From a checkpoint of a small mixture-of-experts model trained on Wikipedia.
Size: width 512, vocabulary 8192.
Below are experts of layer 6 (counted from 0) of a mixture-of-experts language model. Rows are named router (the router's row for the expert), up (a neuron's input weights, with its number) and show model dimensions 320-383. Each number is 128 + 24 x the weight over its row's rms, rounded and kept within 0 to 255.
After each expert's rows: "gets" lists some tokens that make up at least twice as much of what it gets as of all text. This comes from a sample of Wikipedia text that the model never trained on. Tokens count by the router's weight.

# expert 2
router [172 125 134 135 114  89 151 145 132 129 150 100 138 101 148 116 155 143 126 122 164 122 119 173 138  95 133 129 167 158  91 109 129 103 112 155 150 155 142 104 145 155 129 162 145 154 146 126  82 113 135 133 128 112 126  99 113 130 128  63 121 191 134  91]
up16 [125 149 132 116 132 150 125 127 118 204 176 132 143 168 118  89 162 171 107 134 101 154 154 162 132 139 117 124  98 102  85 124  80 139 106  90 127 143 142 143 153 165 151 110  63 126  67 110 144 159 121 123 139 167 127 134 129 122 107 125 148 122  79 101]
up17 [126 119 149 143 162 127 122 150 135  87 115 139 190  90 106 127 131 165 113  77  98 104 133 103 137 122 147 102 119 134 126  95 154 144 139  97 141  52 134 133 128 108 101 155 152 127 111 126 121  92 139 162  91 106 136 152 109 137 161 154 110 110 175  76]
up18 [141 168 147 130  89 149 109 125 120 143 172 108 142 121 136 105 100 131 135 143  88 131 146 104 151 128 122 110 136  67 147 122 125 130 168 103 115 122 114  99  75 146 140 129 133 106 135 150 160 134  88 174 144  89 135 148 123 146 137 112 146  71 122  86]
up19 [117 118 122 114 122 138 129 117 164 145 198  91 119 146 179 121 138  99 137 155 162 141 145 115 129 145 153  93 119 115 145 117 144 143 173 133 148  93 100 119 149  91 125 139 102 124 123 127 119 175 113 160 124 138 146 144 122 150 159 133 137 142 135 120]
up20 [147 133 124 124 151 124 113 122 127  99 156 138 110 110 124 115 162 137  71  93 137 144 122 169  88 101 147 142 119 156 122 148 137 136 135 137  96 169 136  95  94 104 177 155 122 111 111 133 121 118 111 144 139 163 135 121 104 122 132 146 158 120 136 126]
up21 [ 89 118 100 108 110 116 171 125 123 141 168  69 114 123 129 144 111 168 123  84 125 145 160 171 119 127  82 113 134 170 122 114 143 106 121 172 117 138 133  97 104 155 137 155 125 139 100 123 105 109 148 116 124 133 113  93 121 149 124 149 123 132  80 140]
up22 [108 138 153 134 157  94 137 136 152 125 160 120 168 128 117 167 133 142 109 160 147 145 137 119 143 171 113  87 129  89 124 127 152 140 138 151 130 119 165  99 132 120 136 136 147 127 105 158 156 125  82 173 101 119  97 151 134 119 131  49  90 148 170 132]
up23 [127 135 172 146 123 128  71 155 108 117 122 157 148 121 147 108 118 161  93 136 106 163 135 117 146 164 134 127 155 142 139  98 122 118  95 133 133  92 118 139  97 164  92 131 137 135 124 149  92 144 114 121 111  76 123 129  87  80 155 155  79  96 158 117]
up24 [147 128 140 107 148 123 115 127 150 119 117 122 100 143 139 112 171 138 122 144 139  76 123 166 150 154 151 117 121 135 154 152 159 114  97 109 143 113 139 136 141 151 138 125 124 169  95 132 115 132  91 179 111 178 130 168 108 149  86 132  95 105 107 133]
gets: " |", "|", "-", ",", " and", "="

# expert 3
router [109 188 112 125 125 101 100 153 116 149 170  99 126 104 136 166 137 144 119  93 142 136 129 135 178 157 124 128 116 138 121 107 142 137 138 137 130 120 149 113 119 148 121 161 128 181  78 168 105  53  94 135 149 114 142 116 162  93 101 141 147 168 140 118]
up16 [122 129 146 155 116 148 153 109 122 112 162  98 125 153 115 111 106 132 116 103 113 125 164 132  76 109  91 128 153 126  92  91 127 178 121 130 102 142 154 124 134 121 150 174  88 132  87 143 148 132 114 100 144  76 141  95 107 145 102 153 109 136 144  90]
up17 [135 162 167 170 132 149 151 117 162 138 148 136 135 128 119  94 106 172  78 103 133 161 110 104 140  97  99 146 129 102 106 130 128 195 128 107 127 141 145 123  91  94 119 139 142 100 139 136  84 122 142 154 136  86 115 114 126 143 146 109 107  97 131 174]
up18 [196 147 136 171 150 134 164 121  84 110 150 119 117 134 116 110 125 126 136 109 101 135 103 131 107 119 150 133 140 140  87 156 125 165 122 109 149 179 147  76  98 153 113 105 131 120 136 151 112 162 102 155  86 146 100 103 115 121 144  82 116 126 117 111]
up19 [146 119 146 166 143 138 116 134 142 123 119 130  95 112 126 123  93 118 139 101 116 102 145 115 138 123 137  52 158 113 123  96 166 107 188  99 150 118 108 113 177 131 124 142 119 121 141 109 108 110 119 135 133 114 140 132 172 135 103 146  92 138  89 147]
up20 [142 176 108 142 134 142 142 108 146 134 149 115 118  96 110 132 154 117 143  79 120 135 136 145 100 128  95 113 149 125 130  96 118 105 108  92 109 182 118 106 153 108 130 171 138 136  94 112 140 185 106 106 128 109 155 111 112 123  76 134 112 167 149 160]
up21 [120 146 110 116 154 123 111 116  83 137 106 151 122 132 139 112 139 158 108 145 146 120 134 190 124 123 104 146 121 150 119 175 133 114 124 163 130 117 138 130 123 136 137 156  86 130 180 163 133 110 124 163 142 138 136 114 145  95 113  90 165 128 129 126]
up22 [180 102 124 103 116 102 107 161 145 149 120  87  99 112 105 131 140 137  95 142 163 147 122 157 117 137 144 121 119  90 177 113 139 145 137 125  96 162 127 128 139 141 152 108 134  67 195 125  90 150 128 124  66 135 105  95  90 119 117 137 146 189 115 109]
up23 [148 132  99 110 153 124 139 134 147  74 118 167  93 143 126 105 125 124 127  98 117 111  95 120 119 117 107 132 130 141 144 130 177 154 154 140  99  48 144 125  81 101 130 116 162 132 142 119 123  82  81  99 147 104 140 154 154 160 150 126 130 131 113 127]
up24 [145 130 154 135 137 153 136 103  77 157 153 131 146 145 130 110  89 136 136 142 137  95 108 135 123 143 135 104 140 112 118 130  87 179 135 130 176 107 137 125 158 144 131 122 131 141 115 124 164 122 136 161  94 127 120 121 162 102 154 148 115 158 109 118]
gets: " the", " of", " in", " a", " to", ":"

# expert 5
router [172 130 146 179 100 106 127 157 111 123 164 123 121  65 126 134 101 134 143 122 134 146 108 151  88 122 126 104 154 108 141  66 130 139 141 141 121 124 132 127 169 103 106 130 114 115 136 162 114 109 115 133 142 101 167 171 101 166 114 109  91 154  76 130]
up16 [126  95 148  89 147 134 118 117 127 118 145  74 132 125 103  88 141 121 184 133 109  92  76 119 154 141 132  95 122 156 129 130 136 139 152 176 124 101  99 123 154 107 141 120 155 120  85 103  99 119 188 136  97  86 154 155 154 179 126 129  54 151 121  98]
up17 [135 164  88 142 128 112 154 195 155  84 109 111  96 140 141 152 142 116 147 114 135 103 154 118 117 129 110  59 129 140 149 103 111 128  93 175 125 133 139  79 128 105  94 148 146 115 130 105  40  92 140 125 166 111 127 125 128 100 135 148  97 138  99 148]
up18 [108 134 121 130 107 144 104  85 148  86 137 147 133  86 112 108 136 108 143 161 126  92 103 156  79 167 106 103 165 109 151 123 156  73 114 162 150 134 122 128 116 166 111 142  92 144 115 120 113 122 121 152 120 124 164 155 170 157 138 112  98 157 145 132]
up19 [135 121 117 186 119 104 152 112 116 131 133 102 137 120 126 139 118  92 164  91 106 117  84 122 105  74 141  94 119 145 128  96 105 164  74  94 125 135 123 140 130 143 138 143  96 141 120 142 154 112 134 139 166 150 129 159  97 120 106  92 160 134 135 139]
up20 [109 137 135  88  79 145 119  88 140 126 165 114 140 153 131 174 164 138 107 118 113 138 172 149  91 127 152  82 144 146 126 116 108 133  80 120 129 147 112 137 125 104 131 126 115 109 111 131 145 131 105 151 143 104 154  92 123 148 139 114 174 148 158 113]
up21 [108 174 139 116  93 104 137 122 124 126 121 111 109 140 132 153 138 123 152  89  86  88 107 121 150 117 153 103 117  90  75  96 138 165 154 179 131 111 145 161 123 171 144 115 127 115  99 116 174 140 128 121 167 118  94 173 137 155 106 154 118 192 171 135]
up22 [136 171 118 132 137 105 112 132 127 115 125  78 127 140 102 121 137 111 101 163 117 128 136 101 102 144 147 142 124 147 134  96 129 130 175  97 167 121 114 103 136 119 166 146 127 116  96 152 123 161 130 146 101  96 139  92 131  81 103 137 128 125 103 123]
up23 [137 187 134  94 118  97 128 140 166 114 132  85 102 122 118 120 128 148 160  94 145  87 121 143  81 111 148 129 112 137 101 131 127 130  75 128 144 125 112 137 106 156 139 129 130 132  99 115 111  88  79 127 117  88 172 151 146 141 105 126  97 120 115 130]
up24 [117 123 114 142 137 132 137 144 160 132 130 104  55 106 150  98 148 118  92 159 143 155  94 149 128 124 168 137 147 144 155  73 129 118  91 123 144 113 140 106 112 126 114 150 160 145 132 131 115 101 133 148 149 154 146 121 140 113 111 139  99 103 152 137]
gets: ".", ")", "\"", "a", "e", "}"

# expert 11
router [121 138 158 114 155 116 129 138 103 150 143 132 131 122  95 112 161 149 174 136 167 113 145 143 153 147 112  89 105 157 112  76 140 139 116 123 150 148 121  82 108 133 162 159 166 185 122 100  96  77 112 155 143 104 146 125 135 118 102 130 114 159  91  93]
up16 [125 141  99 140 121  93 139 122  97 115 130 114  93 108 135 103 152 141 125 155 131 139 118 111 110 117 121 178 137 149  69 103 116  98  74 155 149 146 129 162 119  90  85 139 124 170 107 112 117  69  94 146 119 111 153 131 135 132 105 134 108 146 121  85]
up17 [164 127 102 116 104 168 168 107 117 123 165  91 122 124 149 178  75 150  91 161 112 124 159 137 115 134 166 114 104 130 101 111  88 168 152 168 129 106 111 135 128 116 136 113 133 133 186 113 140 175  72 126 121  95 120 163 151 109 109 176 147  99  88 118]
up18 [123 110 130  85 122 101 115 126 128 125 127 125 128 132 144 134 142 143  76 131 116  90  91 173 135 122 106 129 124 142 121 143 180  92 139 121 124 122  84  99 122 116  94 149 120 127 138 102 119 124  96 133 133 103 138 156 102 145 105 133 102 128 145 139]
up19 [101 132  81 130 156 109 135 130 137 167 170  74 146 148 178 132 160 121 150 169 105 128 141 120 148 166 179 126 158 149 137 105 119 134 144 142 134 158 166 161  85  99 141 115 113 143 129  89  83 109  35 139 172 122  81 175 144 115  77  84 116 144 121  92]
up20 [141  93  99 132 138 103 102 139  97 105 193 169 115 120 127 137 127 124 110  82 100 140 146 139 132 155 104 149 131 157 143 117 129 130 153 131 103 133 127 138 129 143 129 116 176 126  69 110 123 153 119 125 147 156 132 142  94 136  84 122 129 156 148 125]
up21 [156 128 117 119 138  80 125 115 177 140 163 159 139 135 123 110 158  98 123  98 130 113 120 151 105 190 111  78 141 151 140 121 141 121 108 136 140 117 185 101 136 103 130 135 155 152 106 167 105 175 100 140 120 123 141 113 113 161 120 135 145 148 136 116]
up22 [126 128 152 125 127 109 133 100 145 143 147  85 111 144 106 126 108 125 123 164 130 165 112  98 152 137 118  93 112 130 153 127 180 101 146 133  90 144 124 121 144 126 123 166 122 184 130 140 138 129 107 115  82 175 128 145 154 101 125 110 109 130 149 120]
up23 [121 112  91 161  88 118 152 111 137 111 139 140 133 147 115 150 175 170 121 129 129  39 115 115 108 123 172 122 123 136 129 120 100 128 152 172  90 151  96 103  90 175  90 124 110 114  71  87 158 147  99 162 148 124 138 119 132 129 124 135 113 144  76 167]
up24 [157 134 109 152 118 136 112 137 111 106 143 112 147 146 137 115 101 114 146 109 118 146 149  61  88 147 140 108 132 139 115 107 159 152 125 127  98 161 127 124 187 106 134 111 123 204  94 106 144 129 105 139 155 108 144 136 125 115 127 143 133 115 145 112]
gets: ".", " 0", " 1", "S", "M", " W"

# expert 7
router [172 130 133 133 133 153 112 138 133 154 151 127 126 125 126 167 115 131 180 115 147 116  69 159 147 139 116 112 130 149  95  97 137 112 160 125  77 151 147 103 132 101  94 170 129 135 100 155 117 102 113 143  90 115  89 133 154 144 121  76 146 135 107 120]
up16 [129 139 131 128 136 148  94 144 157 133 140  87 116 131 135  79 165 142 124 147  52 112 146 182 126 142 107 139 149 115  87 134  62 110 125 123 109 109 147 123  57 131 127 128 138 158  67 152 104 101  83 105 155 154 106 147 113 134 114 124 134 149 139 111]
up17 [135 119 119 138 136 131 101 126 160 144 141 130 146 161 139 121  93 169 131  75 117 156 100 115 108 122 138 114 135 139  84 175  81 182 116 204 116 115 128 149 136 151 143 130 122 114 113 112 120 146  96 135 137 102 126 164 152 149 146 128 146 122 122 101]
up18 [133 149 147 161 141 116 114 120 137 144 135 159 136 179 134 101 117 171 110 133 113 116 106 100 113 151 136 125 106 132 125  81 111 126 156 123  64 156 136 128 130 142 155 133  94 102 131 147 115 129 107 164 151 153 141 135 127 105 159 150 129 109 106  84]
up19 [111 164 118 167 132 117 111 130 126 129 126 120 163 127  94 108 122 143  97 104 130 141 124 122 153 103 131  74 139 149 128 102 129 119 174 133 107 123 124 160  94 129 147 157  94 152  98 106 148 137 109 145 158 142 120 176 176 109 144 105  67 161 119 134]
up20 [125 117  97 143 145 177 110 151 112 112 153 113 149 146 167 171 134 208  96 100 115 109 127 163 137 157 135 114 107 123 151 145  88 130 109 116 189 117 128 149  99 127 139 106 124 147 124  87 101 140 137 147 168 130 149 140 123 107 137 148 125 119 158 111]
up21 [133  93  90 145 152 109 131  63 162 121 159 131 141 124 131  75 123 120 103 140 164 164 195 115 129 157 172 138 132 142 122 145  98  98 144 119 112 105  78 152 127 127 136 149 161 101  94  91 132 107 115 157 103  96 126 123 127 138  47 120 131 140 168 129]
up22 [125 154  76 106 124 113 113 166 169 110 133 108 125 166 100  94 158 138 116 151 139 143 113 177 139 151 107 120 138 164 157 121 147  80 138 137  75 127 171 126 120  87 119 140 114 164  61 159 127 119 137 168 127 102 145 121 153 121 101 142 109 117  94  99]
up23 [136 129 125 140 180  94  99 119 114 158 157 132  95 125 125  75 107 112 126 115 155 162 148 141 159 138 108  80 112 117 125 152 126 118 108 135 136  97 128  84 115 107 131 155 113 149 100 151 123 135  95 135 134 130 126 119 127 141 122 138 129 121 130 134]
up24 [ 96 176 131 174 126 110 117 141 108 147 157  82 134 123 141 105 113 127 135 151 108 139 104 113 100 133 151 140 104  92 120 108 129 110  78  93 117 161 134 102 114 124 127 147 134 156 161 117 161 141 123 133 112 130  99 119 101 127 113 150 134 123 124  60]
gets: "\n", "  ", " an", " as", "\n\n", " Al"